{
  "experts_per_token": 3,
  "routed_scale": 1.0,
  "norm_eps": 1e-05,
  "tie_word_embeddings": false,
  "max_steps": 4029
}
Below are experts of layer 7 (counted from 0) of a mixture-of-experts language model. Rows are named router (the router's row for the expert) and show model dimensions 0-255. Each number is 128 + 24 x the weight over its row's rms, rounded and kept within 0 to 255.
After each expert's rows: "raises" lists some tokens whose logits its average output raises strongly, later layers aside; "comes before" lists some tokens at least twice as common just after its tokens as in all text. This comes from a sample of Wikipedia text that the model never trained on. Tokens count by the router's weight.

# expert 29
router [ 98 115 167 145 132 103 173 114 146  80 165 149 135 112 155 178  95 119 135 137  82  99 131 136 120 132 151 134 146 131 129 139  86  96 140 121 104 123 168 162  95 147 174 131 145 121 100 105 119 138 114 130 110 126 142 113 169 131  99 175 133 147 126 116 141 145 174 117  68 124 114 151 120 113 107  90 153 157 113 176  73 103 112 105 113 139 179 177 158  84 107 139 119 183 125 126 121 133 149  97 129 121 125 131  89 155 146 127 132 108 163 101 146  75 141 154 100 116 125 113 117 125 118 131 141 134 145 149  92 108 138 104 120 112 153 103 158 155 126 132 168 118 156 112 135 161 101  91  76 127 104  76 110 111 135 145 132 127 154 103 130  95 112 146  95 114 165 122 130  93 173  97 136 154 134  95 147 153 168 117 146 131  77 134 159 139 154  98 129 173 126 127 151 115 145 144 123 150 153 134  93 127 158 131  88 135 148 137 124 139 111 111 132 144 121 111  76  99 106 112 158 160 163 139 131 134 134 111 140 119  79 109 156 122  85 142 131 122 146 133 120 144 149 122 150 122 157 139 119 107 124 137 106 128 124 172]
raises: " and", " the", " of", " |", ",", " in"
comes before: " |", "–", ";", " |\n", " place", " medal"

# expert 49
router [118 150 139 108 101 153 166 114 129 125 133 132 148 118 130 132 149 133 132 161 118  90 116 111 109  88 128 123 104  94 198 135 171 121 147 153 112 117  92 137 117 135  97 154 138 133 165 124 159 106 131 108 125 121 141 106 130  74  97 118 105 100 106 134 125 162 145  94 115  96 131 109 104 116 140 137 131 139 163 143 119 133 149 123 106 102 103 122 106  99 122 148 109 104 164 110 138 148 158 163 112 113  93 108 102  89 154 129 124 102 145 106 104  93 125 142 130 105  95 138 184 122  84 152  91 103 137 102  94 156 107 152 122 128 134 130 123 107 150  66 146 123 126  77 137 152  84 122  89 121 145  96 131  81 150 100 156 174 131 132 168 121 130 101 150 111 157 145 116 115 111 149 129 174 127  94  93 149 134 132 129 144  76 104 133 136 166 139 148 115  98 122 151 123 128 118 162 121 115 143 166 180 137 139 120  99 122 134 166 108 143 133 134 135 131 101 101 122 130 140  92 147 160 156 156  58 125  98 177 154 138 156 124 129 111 153 122 124 171 169 142 157 137 184 129 146 136 166 144 148 115 138 135 130  99 167]
raises: "-", "|", " ", "===", "\"", "="
comes before: "-", "|", "=", "==", "===", ":"

# expert 46
router [158 181 111 114 131  68 109 129 128 115 135 140 108 146 100 100 151 167 126 135 100 121 144 104 159 139 129 141 128 114 120  92 125 181 126 191 122 131 138 125 107 107 145 141 120 148 121 147  96 120 113 128 122 202 112 121 140 153 157 130 149 111 114 130 129 112  84 133 112 139 116 123 118 146 176 140 138 152 124 180 131 146 113 157 128 154 120 117 123 110 119 136 122  66  83 128 122 110 140 151 168 163 132  87 161  94 120  98 111  86 147 125 131 156 150 126 102 149 129 115 132 135 181 121 100 107  85 133 106 131 152 136 148 126 149 148 160 147 163 161 142 138 107 126 137  89 132  91 115 154 122 147 132 155 148 119 127 126 134 133 119 137 146 109 119 165 145 101 119 134 141 156 165 131  99 172 123 149  86 112 144 142 144 135 137 148 119 121  91 137 140 117 127 161 101 121 111 120 141 104 144  66 135 136 138  73 150 115 126 110 127 127 114 160 116 136 127 119 156 132 159 151  76  80 118 149 131 130 106 156 120 110 186 106 112 189 106  94 148 100 156 187 104 126 163 129  90 144  71  96 117 119 126 160 158 146]
raises: ",", " and", " (", ".", " &", " in"
comes before: ",", " (", "\n", " de", "en", "\n\n"

# expert 12
router [153 170 114 125 102 124 159 154 154 146 127 122 140 115 137 152 125 109  73 140 121 124 119  97 109 130 163  94 142 144 114 152 115 146 138 152  74 103 144 155 116  44 138 123 119 153 113 146 146  85 119 133 139  95 102  82 143  68 119 142 114 122 148 139 148 138 146 133 127 116 131 129 154 119 150 170 105 181 104 122 155 127 145 136 121 124 124 117 124 134 104 176 128 146 134  97 125 172 152 128 119 151 110 151  93 110 140 118 110 128 159 105 131 144  77 121 142 120 132 150 131 111 136  81 142 121 111 129 135  98 154  97 125 152 134 115 155 123 123  80 107 140 103 143 126 120 117 126 165 159 127 133 164 167 125 133 123 105 155 162 117 151  98 172 113 106 136  79 146 129 149  85 113 107 124 114 104 159 114 141 132 106 116 142  97 128 197 115 163 128 108 130 130 126 159 166 160 116 152 160  90 123 167 128 120 135 110 151 119 114 158  87 168  94 132 123 128 101  96 119 180 122 118 168 147  99 120 111 113 177 142 138 115 120  92 129 129 111 135 120 164 136 132 154 118 155 126  47 156 103 110 105 104 130 160 168]
raises: " and", ".", " (", ",", " |", " in"
comes before: ":", "\n", " ", "==\n", ";", "==\n\n"

# expert 55
router [ 92  97 163 164 106 128 143 116 130 123 124 176 111 155 111 157 107 103 135 130 117  91 136 106 143  95 179 158  99  94 125 140 136 112 176 116  99  77 151 154 105 159 104 138 118 106 145 127 126 115 135 147 124 131 135 138  96 141 136 121 145 152  96 183 139 121 168 124 128 110 153 107  97 125 140  93 145 138 136 120  89 132  73 115 140  96 146 126 140 125 134 100  94 144 108 166 133 168  98  93 133 134 131 112 157 137 146 148 122 125 109 149 173  80 164 172 143 103 115 147 112 148  89 118 103 129 136  83 152 139 151 109 147 115 116 150 125 158 180 110 108 115 137 103 125 122 142 154  84 150  97 173 144 125 118 111 162 109 133 136 139  77 113 135 162  78 141 137 114 121 106  94 117 147 110 124 136 144 120 148 160  72 167 148 146  96 118 110 124 122 150 118 131 143 127 143  97 132 137 146 107 146 145 129 142 126  77 130  96 158  88  74  94 120 107 159 150 162 110 115 144 134 188 135 155 113 100 131  88 160 101 118 116 119 166  89 144  99 139 121 124 113 133  95 115 121 146 120 117 163 120 169 112 124 142 165]
raises: ",", ".", "-", " (", " and", "o"
comes before: " |\n", " |", ";", "|", " tick", "N"

# expert 7
router [108 126 146  99 129 165 129  73 159 155 125 136 113 129  96 133  95 115 127 118 134 149 153 100 126 125 124 139 100 135  88 112 110  99  90 151 158 159 192 131 111 149  97 135 143 131 138 108 146 144 159 115 144 144 131 133 109 131 136 121 126  80  95 142 157 101  56 106 156 104  97 146 147  96  93  64  97 157 156 125 120 134 144 154 140 125 120 160 130 111  82 101 125 131 119 172 109 131 104  62  88 100 114 105  67 113 101 104 144 142 127 148 185 137 120 141 156 135  94  94 114 119  90 106 151 135 130 118 100 145 135 138  86 149 119 138 106 137 103 102 167 117 130  99 144 136  96 142 136 129 132 149 121 100  85 129 124 123 149 122 140 160 156 125 141  90 113 111 125 130 165 125  92 106 122 100 145 162 140 105 121 139 131 127 151 173 145 166 150 145  96  95 115 135 135 127  94  95 139 117 114 101 109 124 109 120  93 140 132 140 135 149 148 160 135 120 155 115 114 126 119 127 111 156 134  97 141 138 121 167 150 165 122 176 105  90 136  94 119 162  76 131 132 142 119 110 180 164 131 127 113 118 139 132  70 128]
raises: " and", " in", " next", ",", " (", "."
comes before: " in", ",", " of", ".", " and", ".\n\n"

# expert 43
router [ 92 112  86 135 117 169 117 128 172 152 119 142 119 118 120  90 128 137 119  75  89 124 110 154 117 134 145 116 152 138 130 151 102  73 105 144 121 162 170 151 126 133  80 128 161 141 115  79 141 112  98 163 183 146 135  90  90 120 106 102 108 106 159 126  95 142 134 147 121 134 154 165 126 139 139 134 119  96 121  86 169 135 137 122 153 127 136 135 140 160 138 120 126 145 141  88 101 114 138 178 101 168 135 146 132  96 147 149 115 128 146 132 164 152 122  86 143  92 130 158 118 146  89 120 121 155 149  93 146 129 124 140 157 120 143  94 123 153 117 118 116 145 107 131 150 127  99 137 145 115 130 183 112 126  98 115 144 105 135 139  83  99 142 117 151 165  72  96  96 166 132 120 119 151 114 119 155 118 133 157 170 135 131 134 143 180 150 189 102 126  77 124 129  81 142 114 151 149 101 117 134  73 129 156 121 137 107 121 121 109 140 125 138 156 145  99 138  78  94 123 145 123 129 107  62 134 118 143 139 117 117 149 151 147 102 105 139 120 129  93 104 140 118 138 102 134  98  81 130 121 116 153  85 140 100 117]
raises: " on", " as", " in", " with", " and", ","
comes before: " by", " to", " in", " the", " on", " that"

# expert 18
router [ 86 150  77 125 127 160 133 111 155 103  98 165 112 111 159 166 117 126 122 170 127 137 133 118 138  85 120 154 126 135 114 123 144 138  93 114 145  92 119 103 158 120 127 135 118 112 117 123 127 169 150 123 159  78 150 121 150 125  97 125 127  92 115 134 126 141 157 188 119 110 130 140 101 148  87 123  73 142 123 143 103 113 107 112 153 111 162 141 163 130  79 139 130 118 139 102 135 116 106 132 150 152 121  94 130 153 147 144  99 159 140 113 133  76 145 143 160 136 139 143 106 125 106 128 156 128 118 107 123 141 157 129 134 130 108 125  67 108 103  81 138 174 136 133 161 128 102 146 149 134 161 107 121 120 133 126  88 141 131 163 135 137  98 182 119 102  90 145 105 152 153  97 155 153 102 155 137 112 100 150 115 152 175 116 130 118 120 140 132 151 164 127  91 106  89  79 147 104  99 125 111 131 150 133  92 109 146 177 137 104 150 164  93 124 128 154 149 112 171 137 104 130 141 145 162  68 103 108 160  89 102 165 113 106  83 144 130 117 124  70 151 133 139 117 132 138 122 105 169 165 154 119 170 125 128 133]
raises: "0", ",", " and", "4", "3", "5"
comes before: "3", "4", "5", "2", "6", "1"

# expert 25
router [143 104 127 156 152 165 115 136 111 141  77 120 139 153  89 135 118 134 121 139 120 108 162 105 165 155  98 134 136 143 112 100 134  84 119 105 166 144  95 145 132 156 113 166 124 117 124 141 128 161 138 117 114 130 117 148 165 106 139 137 169 157 137 171 167 119  89 104 125 143 122 150 126 106 142 111 151  91 155 129 124 132 111 130 145 114 123 164 136 134 149 153 140 131 172 138 144 107 187 120 171 110 137 137 119 152 124 127 102 117 127 140 118 166 124 135 121 146 103  76 119 120 134  94 108 107 122 135 139 145 142 142 126 140 125 148 122 134  97 151 167  90 144 114 112 173 117 149 163 135 136 128 171 137 121 178 114 136 150 137 104 144 110  90 134  89 112 146 120 142 163 128 158 144 124  55 151 155 155 102 154 149 110 116 165 161 137 146 101 106  86 132 143 171 146  88 120 131 127 113 128 132 150  72 127  85 134  98 128 125 120  93 142 158 146 126 121 179 142 113 186 150  92  81  83 159 127 158 124 126 163  88 102 110  89 174 110 108 141 133 150 143 135  88 132 114 159 152 109  73  96 116 122 105 129 161]
raises: " and", ",", " (", " &", " in", "'s"
comes before: ",", "\n", "'s", " (", " County", " University"

# expert 53
router [141 148 126 107 154  67 128 126 139 121 132 133 158 110 162 127 161 145 126 107 134 145 110 134 168 119 135 131 163  95 167 155 122 157 144 149 129 131 122 110 140  87 161 169 107 117 146 113 106 154  96 151 129 131 136 143 119 118 134 137 148 105 146 152 133 167  99 142 169 118 110 176  96 175 143 147  95 145 115 122 104 104 103 100 124 131 109 110 178 143  94 133 139 141 139 135 148 145 108 100 106 148 102 170 136 143 128 146 148 135 138 114 139  76 121 141  87 101 138 139 119 145 151 168 100 156 131 173 130 138 104  89 160 117 146 138 119 107 157 105 118  97 165 141 104 141 130 112 106 141 137  81 162 103 143 160 109 141 172 136 123 114 121 143  73 118  98 134 117 107 120 162 125 108 158 146 142 104 162 101 132 144 134 108 150 144 127 133 154 128  87 125 137 149 125 135 174 110  98 114  89 148 106 127  83 177 140  98 121 120 151 109 117 110  78 133  97 103 135 143 184 112 131 153 157 143 144  96 139 107 135 144  86  70  87 127 143 107 130 163 143 180 110  98 144 132 115 176 130 168  84 145  85 106 124 145]
raises: ",", " and", "-", " ", ".", " or"
comes before: "–", " |", " ", " season", "th", " century"

# expert 0
router [ 99 146 122 123 146 133 181 170 119 132 114 144 130 109 136 129 148 119 154 143  90 134 138 133 137 103 138 136 113 132 130 145 145 114 109 137 108 140 133 145  95 124 172 129 110  99 147 149 150  63 104 165 108 126 162  96 139 137 123 164 132 121 140 146 160  83 118 201 108 127 109 146 128 136  89 105 160 141 160 152 102 119 150 120 130 159 116 121  83 133 103 131 157 160 112 107 138 119 142 111 147 150 155 135 134 101 107 150 145 106 115 126  77 104 114 142 102 105 148 110  86 110 117 119  87 112 132 126 101 105 131 155 105 127 155 119 150 171 155 112 127 126  93 146 151 116 160  82 123  99 165 152 206 143 162 109 144 130 144 145 151  65 171 116 143 134 142  89 149 106 146 113 102 178  99 125  89 126 132 153 115 116  79 131 111 121 162 104 170 135 120 118 108 122 139 106 127 157 147 142 118 142 180  82 122 107 103 116 144 131 149 115 160 127 101 105 121 139 187 127 135 110 134 174  95 120 131 148 156 141 125  99 155 130 109 157  90 103 125  80 158 123 125  88 151 145 174 147 115 124 139 124 133 137 127 155]
raises: ",", " and", " in", " (", ".", " \""
comes before: " |", ":", ")", " |\n", " career", ")\n"

# expert 44
router [158 123 101  97  97 153 143  97 135 110  37 121 102 114  97 132 131 127 132 106 157 118 129 111 151 129 120 104 169 149 123 121 143 155  75 154 140 147 114  73 128 156 123 101  82 118 135 111 129 147 124 127 134 114 176 100 130 115  97 125 169 112 132 132 132 142  73 108 125 126 157  99 112 160  63 146 112  97 143 170 131 131 109 159 133 103 147 136 122 147  73  98 119 135 130 129 135 103 165 211 133  83 174 107 103 136  90 155 118 110 108 116 110  96 106 155 103  84  78 118 151  98 139 101 142  91 143 186 102 125 133 123 146 163 138 106 134 116 114 146 113  90 130 136 101 131 111 121 115 128 153  87 154 124 123 101  97 130 133 143 141 132 138 170  99 134 119 163 146 119 121 156 141 137 119 124 142 119 121 144 114 100  99 119 131 128 128 123 119 142  96 136 144 103 170 112 183 155 116 109  82 160 138 155 155 137 133 104 132 100 132 113 145 122 121 128 128 135 114 148 128 100  68 125 134 151 106  80 144 111 129 117 145 136 139 130 143 106 164 124 109 133 161 173 140 127 154 117 134 135 105 112 123 130 129 169]
raises: " T", " D", " S", " ", " C", " P"
comes before: " ", " Preceded", " Born", " Succeeded", " by", ":"

# expert 11
router [122  97 122 136  91 147  87 116 136 153 158 119 145 132 104  70 141 139 157  89 176 118 110  85 134 144 119 112 142 134 169  93 104 193 133 104 122 125 109 100 166  98 123 122 132 155 139 150 114 173 143 160 113  88 118 126 110 110 139 104 112  82 163 110 107 120 132 140 115 148 141 115 162 138 164 102 132 141  98  86 149 126 164 129 121 121 119 108 124 109 126 115  92 132 141 137 115 137 154 146 146 116 122 171 170 142 168 140 136 116 161 131 126  92 127  92 107 112 170 127 137 131 101 125 107 181 136  94 131  98 120 148 123 155 112 103 115 137  99 137 138 161 146 125 157 139 109 112 100 123 100 172 112 163 138 129 139 106 134 118  78 129 174 105 162 125 142 136 138 145  82 165 102 101 126 153 147 122 156 139 141 122 132 107 101 120  82 121 143 113 140 181 152 103 137  89 132 156 109 122 174 131  78 160 144 133 108 133  84 123 154 114 144 155 144 149  98 147 141 108 121 104 178 107 116 112 108 105  98 117 152 148 169 165 121 106 136  97 113 115 106 127 149 164 112 153  91  99  81 116 184 121 145 121 141 106]
raises: " the", " a", " an"
comes before: " the", " a", " his", " that", " by", " him"

# expert 13
router [160 114 118 109 106 141  98 119 150 107 115 158 112 136 134 144 155 128 117 178 131 109 110 152 119 129 115 114 138 102 132 158 155 136 113 131 129 153 161 123 140 111  96 142 131  93 139 159 140 132 118 107 171 119 124 111 102 127 174 105  64 116 138  82 105 136  47 131 116 143 110 174 172 111 130 121 118 139 137 102  97 149  98 137 139  97 113 118 116 154  80 120 113 125 115 106 162 120 102 106 129 121 113 115 133 151 107  86 143 160 153 149 146 159 139  88 142  84 152 177 129 116 112 148 105 165  95 124 151 162 116 125 121 102 137 117 129 130 144 118 108 126  74 119 193 100 133 106 163 153 161 171 122  85 131  65 157 130 178 136 130 144 123 142 156 116  91 151 131 116 132 130 102  84 136 137 147 114 108 134 108  91  87 110 123 144 107 147 161 148 144 144 145 140 133 147 129 147 143 108 172 144 116 108 115 129  95 131 140 111 126 178 136 138 100 133 165 150 114  84 106  98 127 144 114 125 146 109 119 171 122 138 121 184 120  96 107 132 164 130  87 138 112  92 102 122 133  93  86 100 144 109 103 149 136 116]
raises: " and", " of", " with"
comes before: " and", " of", ",", " in", ".", " were"

# expert 34
router [159 124 114  71 145 130 110 136 110 113 129 150 122 109 146 144 146 168 138 159 114 138 138 134 126 147 137 154 136 109 133 164  86 119  68 113  94  96 144 178 109 117 175 138 156 123 126 146 170 112 123 127  80 162 151 136  98  85  93  97 125 134 136 131 110 126 145 168 168 159 109 167 117 101 102 133 117 149 131 124 132 124 120 126 129 117 152 181 122 127 128 116 112 124 115 102 162 120  99 107 149 108 159 159 103 113  90 140 100 150 116 177 109 150 136 137 161 119 108 164 150 147 124 104 160 109  80 127  71  92 146 111 130 119 137  55 124 106  96  89 177 133 150 138 141 129  82 153 116 143 160 116 117  95 117 137 167 105 111  93 116 124 150 129 151 108 149  65 138 144 131 135 124 168 104 112 138 107 146 163 147 127 114 131 145 120 116 149 150 133 112 118 107 115 164 107 126 105 139 153 152 142 102 151  81 148 130 105 125 128  88 115 113  95 144 130 100  72  88 138 134 142 141 106 125 128 116 152 119 107 134 158 180 118 142 159 127 121 149 106 160 136 101 153 138 139  92 104 148  85 106 115 143 123 123 171]
raises: " ", ".", "8", "7", "9", " and"
comes before: " ", ")", "0", " (", "1", "2"

# expert 24
router [171 158 124 110 106  93 148 139 124 142 173  92 127 119 147 168 137 100 126  93 146 124 119 132 141  92 128 101 157 135 138 144 164 158 116 157 126 111 141 138 146  85 164 134 115 149  85 148  79 102  92 146 124 156 146 122 115 138 135 142 150  97 127 155 141 155 153 148 149  85 135  87 120 118 144 142  93 180  79 102 104  98 148 120 131 149 152 104 116 129 145 145 130 138  98 110 115 119 122 150 133 113 111 139 126 114 171 130 120 156 132 152 147 165 197 163 126 139 151 125  94 176 135 117 155 149 114 157 118 108 152 134 127  97 145 132 120 113 141 136 125 154  94  88 120 149 130 149 111 128 165 154 127 145 107 151 130  90 122 123 188  61  93 141 124  90  87 118 127 139 134 121 104  89 146 103 137 138 165 149 152 131 126 129 124 121 113  93 131 137  95 124 128 128  94 135 124 115 172 131 172 138 121 138 119 137  95 114 146  95 159 166 161 132 132 137 133 121  67 146 131 142  94  90 123 120 139 127 130 117 130 103  86 116 137 155 117 160 132 140  93  98  40 156 110 101 113 136 154 133 141 140 127  73 134 122]
raises: " ", " —", " -", " NC", " –", " did"
comes before: " ", " —", " —;", " .", " +", " USA"

# expert 8
router [ 81 166 124 123 164 176 109 141  74 155 142 135  86 105 101 147 137 126  66 137 112 123 127 148 160 107 129 116 117 115 107 149 138 198  89 101  94  95 147  92 116  99 148 169  94 135 148  70 141 142 164 129 119 107 123 130 151 132 132 146 106 101 133 153 135 124 142 142 118 130 145 118 114 151 133 136 144 115 139 118 129 118 108 146 159 116 113 157 136 133 139 126 111 109 129 130 115 108 127 125 136 160  91 101 112 136 128 137 149 110 118 118 101 106 113 179  92 138 100 122 120 166 122 152  93 141 104 103 125 127 148  99 136 143  90 116  87 156 115  78 135 146 116 128 107  81 147 147 125 117 121 115 135  79 163 105 154 115  85 131 130 128 113 145 125 115 115 146 114 161 102 108  85 109 142 140 155 124 154 109 144 157 173 159 136 131 136 131 111 119 139 132 125 165 111 105 128 149 100 123 131 161 145 116 108  67 120 113 108 153 146 166 149 121 151 120  86 124 140 158  98 126  96 161 134 166  97 144 160 135 149 140 149  94 168  83 171 157 117  94 109 121 140  72 145 150 129 106 142  71  98 159 137 109 184 127]
raises: "umb", "2", "4", "1", "5", "3"
comes before: "201", "200", "202", "199", "198", "197"

# expert 59
router [113 119 170  91 143 125 147 142  99 104 163 132 156 119 155 156 105 116 117 123 153 152 102  90 166 108 138 111 135 148 153 129 129 143 145 103  56 115 106  99  94 115 148  93 151 138 135  70 150 122 120 126 152 130 119 117 119 164 143 158 131 128 120  96 150 132  67 125 153 168 118 171 156 117 131 144 163 124 153 144 118 111 144 155 110 134 125  92 138 121 157 100 110 141 133  99 161 164 129 135 120 104  98 133 159 115 131 100 146 166 120 128 164  66 109 153 116 143 145 103 145  83  75 135 122 141 167 118 111 123 126 145 115 106 150  78 132 123 126 103 124 108 170 114 149 123 156 119 134 101 123 166 121 151  73  95 130  92 117 126 111 114  72 118 134 127 114 121  96  84 120 117 172 128 139 165 139 141 161 140 163 122 124 155 107 143 143  86 148 172 141 122 110 135 103 133 144 116 137 127  88 141 129 132 138 142  78  81 147 141 145 149 110  96  96 113 166 119  81 157 146 112 126 140 117 123 135 135 113 131  95 140  90 111 182 155 118 117 113 124 137  93 169 122 144 113 159 114 116 169 137 130 155 142 167 104]
raises: " of", " in", " to", ".", "-", " by"
comes before: " |", " of", " |\n", ".", "%", ";"

# expert 60
router [122 111 108 173 106 108  98 159 146 161  92  77 112 124 154  99 153 121 160  99 144 112 105 137 103 148  96 148 127  97 146 157 118 120 105  95 151 119 128 124 148  95  94 163 103 133 128 117 118 136 159 162 140 133 150 150 149 121 180 107  93  60 158 117 143 127  77 119 111  99 111 108 131 138 151 185  95 155 115 114 128 149 158 124 124 171 133 156  77 102 168 123 130 138 177 121 112 116 129 114 107 134 107 143 113 117 121 150  91 110 118 110 168  97 111 117 139 135 124 130 131 136 171 135 127 181 164  82 133 109  93 110 155 106 138 168 115 112 114 166 161 144 115 111 171 118 120  89 110 127 123  82  95  98 166 147 128 145 148 134 115 112 144 129 143 139  95  89  97 130  96 146 118 120 171 189 134  85 161 122 125 126 128 123 107 120 101 125  87 144 125 169 142 114 122  97 149 108  92 109 151 114  93 122 133 142 126 141 130 111 139 156 146  88 140 159 126 173 170 130 158 113 121 142 133  79 157 131 127 149 125 149 120 144 182 122 145 122 125 138 120 118 131 120 151 140 119 110 138 146 109 140 166 147 108  98]
raises: " the", " a", " his", " ", " their", " an"
comes before: " the", " a", " his", " this", " its", " he"

# expert 39
router [109 168 141 110 158 119 139 158 128 150  97 161 128  84 159 178 149 124 156 150 106 103 131  74 137 108 156 162 110 123  99 112 153 116 146 152  84 150 157 112 191 137 104 151 159 125 110 172 155 136 131 158 158 157 139 122 108 124  92 111 157 119 145 113 116 114 152 149 118 132 138 124 121 111 139 111 102 123 153 129  73  99 109 113 123 121 169 146 126 172 128 119 117 140 136 111 134 183 130 157 103 155 140 142 133 130 154 156 132 131 108 113 134 153 145 133 131  94  99 131 134 135 121 191 123  99 153 142  96 124  56 136 115 111 137 137 137  94 156 103 119 123 160 121  96 125 165 139 152 123 114 153 148 139 105 115 122 131  77  95 102 104 101 138 107 141 155 128 125 116 123 111 144 166  96 105 152 147 180 160  63 105 188  98 134 119 121 118 144 157  91 140 108 121  65 123 158 140 116 120 127 121 142 138 117 152 140 145 158 144  73 137 147 147  99 100  68 115 139 116 148 134 103 109 137 126 145 140 143 115 148 100 137  88 153 103 102 107 107 114 138 138 114 105 138 156 107 157 124 130 105 118 144 144 150 162]
raises: ",", " and", "\n", " |", " or", ";"
comes before: " |\n", " |", "0", "1", "–", "2"

# expert 32
router [121 135  83 150 134 114  93 144 126 138 124 158 133 121  84 137 138 111 135 117 133 127 105 134 145  94 119 114 114 122 120 129  97 135 114 145 108 123  88 121 118 137 150 117 137 128 112 107  95 143 133 118 143 105 103 118 108  92 143  75 145 144 105 133 117 123 114 113 174 143 119 109  68 184 123 137  98  82  99 109 158 119 149  96 119 132  97 118 165 145 149 138 149 147 103 112 144 153 110 112  96 147  78 124 176 163  96 130 136 160 146 119 128  88 108  92  90 165  81  73 109  97  70 139 125 163 139 136 134 115 138  98 157 140 110 109 158 151  91 118 133 108 146 131 125 136 117 116 131 160 165 127 105 106 110 143 125 140  89 139 149 136 128 163 160 140  59 127 119 118  94 174 137 156 124 123 101 137 113 108 125 144 142 151 119  87  93  87 130 178 151 134 146 164 108 140  95  88 121 128  89 107 134 137 143 148 132 150 149 141 118 114 113 140 139 132 148 109  81 129 121 111 130 108 115 101 169 121 128 120 143 126  70  66 122 154  96 127 146 135 121  77 168  75 138 141 128 129 131 100 112 118 139 125 183 147]
raises: "-", ",", ".", "c", " in", " to"
comes before: ".", "%", ",", " |", "th", "–"

# expert 61
router [ 95 107 180 158 131 139 155  96 102  99 137 140 146 108 133 144  99 126 130 148 122  84 127 130 169 137 124 166 156 128  97 150 112 171 171 121 152 162 143 138 164 104 144 133 156 144 133 103 140 146 109 157  93 139 176 170 138 139 125 120 130 100 126 144 152  98 157 118 141 155 133 137 122 168 129 121 113 134 145  75 107 124 132 117 138 149 177 140 152  95 133 137 136 106 134 150 125 114 126 144 108 153 133 112 122 130 122 126 113 108 115  93 139 132 116 138  98 121 126  86  95 170 170 165 140 134 150 161 130 117 136 139 136 143 121 141 140 132 144 110 117 173  87 121 120 132 189 143 129 141 146 111  99 136 138 144 102 121  96 112  89  80 101 169  83 132 124 169 164 186 105 116 155 171 116 119 131 167 133 148 141 145 140 113 135 130 110 139  97 141 157 127 125 135 123 172 151 124 154 178 100 134  99 128 113  66 186 157 127 138 174 155  92 123  92 151 153 119 120  75 124 102 127 125 144 151 139 128 144  84 133 111 126 134 155 176 101 173 134 128 153 133 125 138 122 162 130 139 109  98 150  89 162 130 162 157]
raises: "it", "6", "il", "2", "4", "ic"
comes before: "200", "201", "1", " |\n", "2", "202"

# expert 63
router [152 115 148 119 118 119  90 116 121 131  88 102 125 164 142  99 129 141 150 116 137 125 128  99 160 189 109 183  91 162 126 128 130 130 107 157 116 109 165  84 131 144 130 154  99 119 111 180 157 142 131 150 146  97 109  70  82 147 126 115 104 106 139  91 142 113  56 121 129 179 125  92 142  71 159 115 138 120 163 116 149 136 135 154 133 136 152 137 110 103  96 127 143 128 104 136 139 124 166 139 120 107 142 116 120 117  99  78 138 112 112 148 103 138 169 109 134 141 104 128 149 127  67 152 132 122 136 118 136 129 113 139  91 172 110  88 127 129  94 126 112 109  95 150 172 105  90 134 161 118 140 110 157  90 108 149 173 159 130 115 162 142 137 134 141 122 151 123 101 135 145 119 155 169  88 129 105 144 101 128  88 123 141 138 137  95 139 112 127 109  95 116 147 144 165 130  97 161 135  66 102 136 102 137 127 130 161 152 121 148 130  97 135 128 131 172 107 110 154 139 156 135 136 150 141 108 115 110 106 153 114 133 150 143 144 102 114 139 130 119 126 128 101  86  84  90 178 125 126 124 129 121  92 153  85 100]
raises: ",", ".", ";", " of", " in", " ("
comes before: " of", ",", ".", " in", ".\n\n", " and"

# expert 14
router [191  98 114 138 124 140 126 101 107 135 122  84 128 112 119 141 154 168 124 151 150 149 142 160 132 100 112 139 165 148 129 129 136 123 116 118 116 161 125 135 152 132 152 148 132  96  71 148  94 121  98 155 152 106 118 135 136  88 118 116 158 131 117 103 120  96 137 163  76 125 124 137 130  92 127 145 106  66 141 151 123 125 109 102 107  80 109 122 108 132 144 130 153 150 129 120 113 140 129 118  95 160 158 118 122 105 157 154 141 180 130 103  91 112 102 131 138 109 146 162 149 103  80 125  99 167 119  81 115 171 101 141 138  99 116 136  91 144 156 154 129 135 133 132 150 148 149 156 144 166 121 132 120 112 196 110 107  92 131 130 109 129 116 102 128  63 132 143 133 146 125 119 148  64  99 175 123 121 147 112 131 130 120  90 123 101 114 153 118 113 134 114 143 118 123 118 154  88  75  98 112 128 114 140 107 170 102 122 155 155 113 153 107 109 122 130 124 128 106 116 115 138 171  95 173 158 121 108 105 141 127 174 128 113 105 118 117 187 114 110 112  71 112 169 112 167 147 114 132 131  98 111 158  94 129 106]
raises: " ", " December", " The", " July", " October", " February"
comes before: " ", " the", " \"", " The", " January", " October"